{
  "hidden_size": 192,
  "n_experts": 256,
  "d_shared_expert": 64,
  "hidden_act": "geglu",
  "normalize_top_k": true,
  "router_bias": true,
  "n_groups": 4,
  "tie_word_embeddings": "early",
  "beta2": 0.98,
  "train_tokens": 664700000
}
Below are experts of layer 5 (counted from 0) of a mixture-of-experts language model. Rows are named router (the router's row for the expert) and show model dimensions 128-191. Each number is 500 + 50 x the weight over its row's rms, rounded and kept within 0 to 999. Numbers have three digits each.
After each expert's rows: "gets" lists some tokens that make up at least twice as much of what it gets as of all text. This comes from a sample of Wikipedia text that the model never trained on. Tokens count by the router's weight.

# expert 189
router:511558465538415470528476450479507479428479431484509498458584461410410488497489446447569550525456560496492433498463477464518542423548534499548624443535490481412439506561501544436414551409444443
gets: " January", " October", " February", " September", " July", " August"

# expert 175
router:525490571471459596549492594531460580492492542500505590466492462551504525478553378513624430488487501594497530571587527498504503470501437471453458537453555549545532498503575561430524496457528397
gets: "|", "-", " |", "o", " USA", "a"

# expert 26
router:457452484474408413483572491488436456397560454465509490465552488479518464446525544581533461509475541435580421576510492517515415389447462532471549493519467528496481509546562437461438431578486502
gets: " m", " Sh", " sh", " r", " h", " b"

# expert 167
router:513441521527580492542482567623476422548542516393462604600477504430506502423427469498490541537473583482500531558552435445409455518508503526491531434559537477490525429417490544534493528512626473
gets: "ed", "ing", " made", "ated", " used", " announced"

# expert 159
router:509478511547426564474483563492521559572439538492469528515441540427558459508429520408547534514508452484405475412482546498459469563576471499523501450479526500491538561579486534513541503458557552
gets: " to", " in", " for", " from", " his", " on"

# expert 53
router:425544395488506636473505589486427457439537564453462397435537528499480411585524442430514418563502474507498533513575456531402597525577497533515475408502492527536493452497507576560490551540538550
gets: " in", " |", " of", ",", " from", " at"

# expert 39
router:480509505522447560488465470484455513487457589585521503462552558543430544582536470585605540484537542505505566461473437484467565476576486466446527548409516581481474437486545513457454486471522400
gets: "|", "|---|---|---|", "|---|---|---|---|", "|---|---|---|---|---|", " %", " "

# expert 40
router:480531530407477445531532470486420473372569469566549499532524522605476538502452540534452480438458551500551411538490536533518560532463513467461390504421583515484464467504549464560546458498475553
gets: " P", " Ch", " p", " m", " c", " ch"

# expert 232
router:449530520559492578510515608547519487554454463516506523526541501433489576529504510427460505433487428474548543493623420562496461570602568512521507423403541415492542510563528514492494518435523398
gets: " |", "|", ":", " Country:", " of", " United"

# expert 0
router:435527499507444475405485511450471389495542540528511450432499442525550385455447452546481532503509477528548542553537483476450517556451482515520477584439479418486550581448465482475574439420500543
gets: "u", " Al", " N", " ", " El", "ul"

# expert 104
router:531502534546474546491556510526529492550411477500524530409563428432514485566445523438500498477504574488450442443562403525514440500594562487526456447461550475406575511439395572459466532493571453
gets: "ing", " |", "ed", " between", " over", " Nominated"

# expert 46
router:521552400535442413518416532538586580586495575466527500381373481480566491476543520498533397563522516510443533501542570508465516491452490566560489452447528556442574521571551529558512558461525522
gets: " of", " for", " in", "In", " In", " on"

# expert 194
router:499512487510482514529515550445402601531463445459513525557469490441488453615559528435488544503452601515434555603471523524542459559510520536400456494525513485521436594431413490591491441472467395
gets: " the", " The", " |", "The", "'s", " their"

# expert 246
router:565482471507555380558508536522518452560554536543564518428529456451464506487457392432502451468436522491466496479472497501562522408511531536507481431493451510444534478596483419428505569517540574
gets: " in", " January", " October", " June", " September", " May"

# expert 89
router:424453487513443592474517410498423479456527528572487452530490547498495519507571490449546517546559540550515476497456434552463439483574542547563552537495554552497505486490494481429458487481478523
gets: " |", "-", ":", " by:", "|", " USA"

# expert 107
router:465467609547572575525513531422570586576509501461532608504467433377534434505526551499544591456480495477467569594519561476506437540449534524463387547464492411477552497374491436568476504509458564
gets: " the", " a", " The", "'s", " his", "The"

# expert 73
router:561571494405398516561508519518429448490470554434538430502567500547430450504505411499538538523509484422536452416574483488466596595485588595513508455497430422429474529535514523387489480549484469
gets: "\n", "-", " ==", "==", "===", " ==="

# expert 218
router:439491472513514403563442586543422474480453470478515447433380458395529554408453501454479435474476492484457544435524491519499473480516557503548438477483559492385505513612502529500410557465508486
gets: " in", " |", "\n", " 3", " 4", " 5"

# expert 103
router:578503452480519567571542567505507438397568496472488433481472478521485498452576577539426410460551528497555560574434534538427584514416477463518546488499432524549579546463579488523516548422463583
gets: " L", " C", " D", " such", " B", " S"

# expert 70
router:581479548473502535491490493576568548443637509595550482475462522485509490524625443501485412593520514529527573571431454525501554511496557468510518431519483584547464522530450445563573359526417401
gets: ",", " that", ":", " -", " –", "s,"

# expert 83
router:504441491458532558478408540548479532481440568556472457590482549481554534510448518486536499571562591414495487530544436494468477551495508470484470486490512533525562496455409537556513500483574518
gets: " with", " to", " against", " the", " by", "ing"

# expert 94
router:447459439481473471437501506459444410383523464619392507529469469497545467403437408495464443517517440518463466595480459525430498567414466526486516545471538466482431576491514376532540537555439534
gets: " T", " t", " H", " C", " F", " K"

# expert 226
router:507583486462430494516440490531429514449569413600454431522504439548561391520619505553516505460501523486599511570461432514449484448509454449449481494538513584424436448516519513456443461547516509
gets: " w", " b", "/", " ", "com", " Website:"

# expert 20
router:466535426531552572452429494478549541565468429520553555447421485492564478555612524523542477559499476481457578583537567479449492573503533530541491556545617604424545465446458571565517442554571474
gets: " of", " for", " the", " Best", ":", " –"

# expert 163
router:461436420540508549525523592442591538533513489531425526381514457516459525490541510521527491576460487589353521466529482433448591588466547468524527517474544436435522444544544574474486531559588486
gets: " of", " by", "=", " from", " with", " on"

# expert 117
router:489487476476485555527544538427565527553503474464552460579547516392505461523476565622517537513479526474596523586465574594497522542415435558474469513607546488471483560385512521540553438550568492
gets: " was", " is", " were", " are", " a", " be"

# expert 32
router:539496462541451588508501416451415396524519561531448449492474474552519444502501483439462445381486507449565426531475561565535538485503488439553546552552536491340461517502502453422459575461581516
gets: " D", " B", " All", " Cl", " P", " all"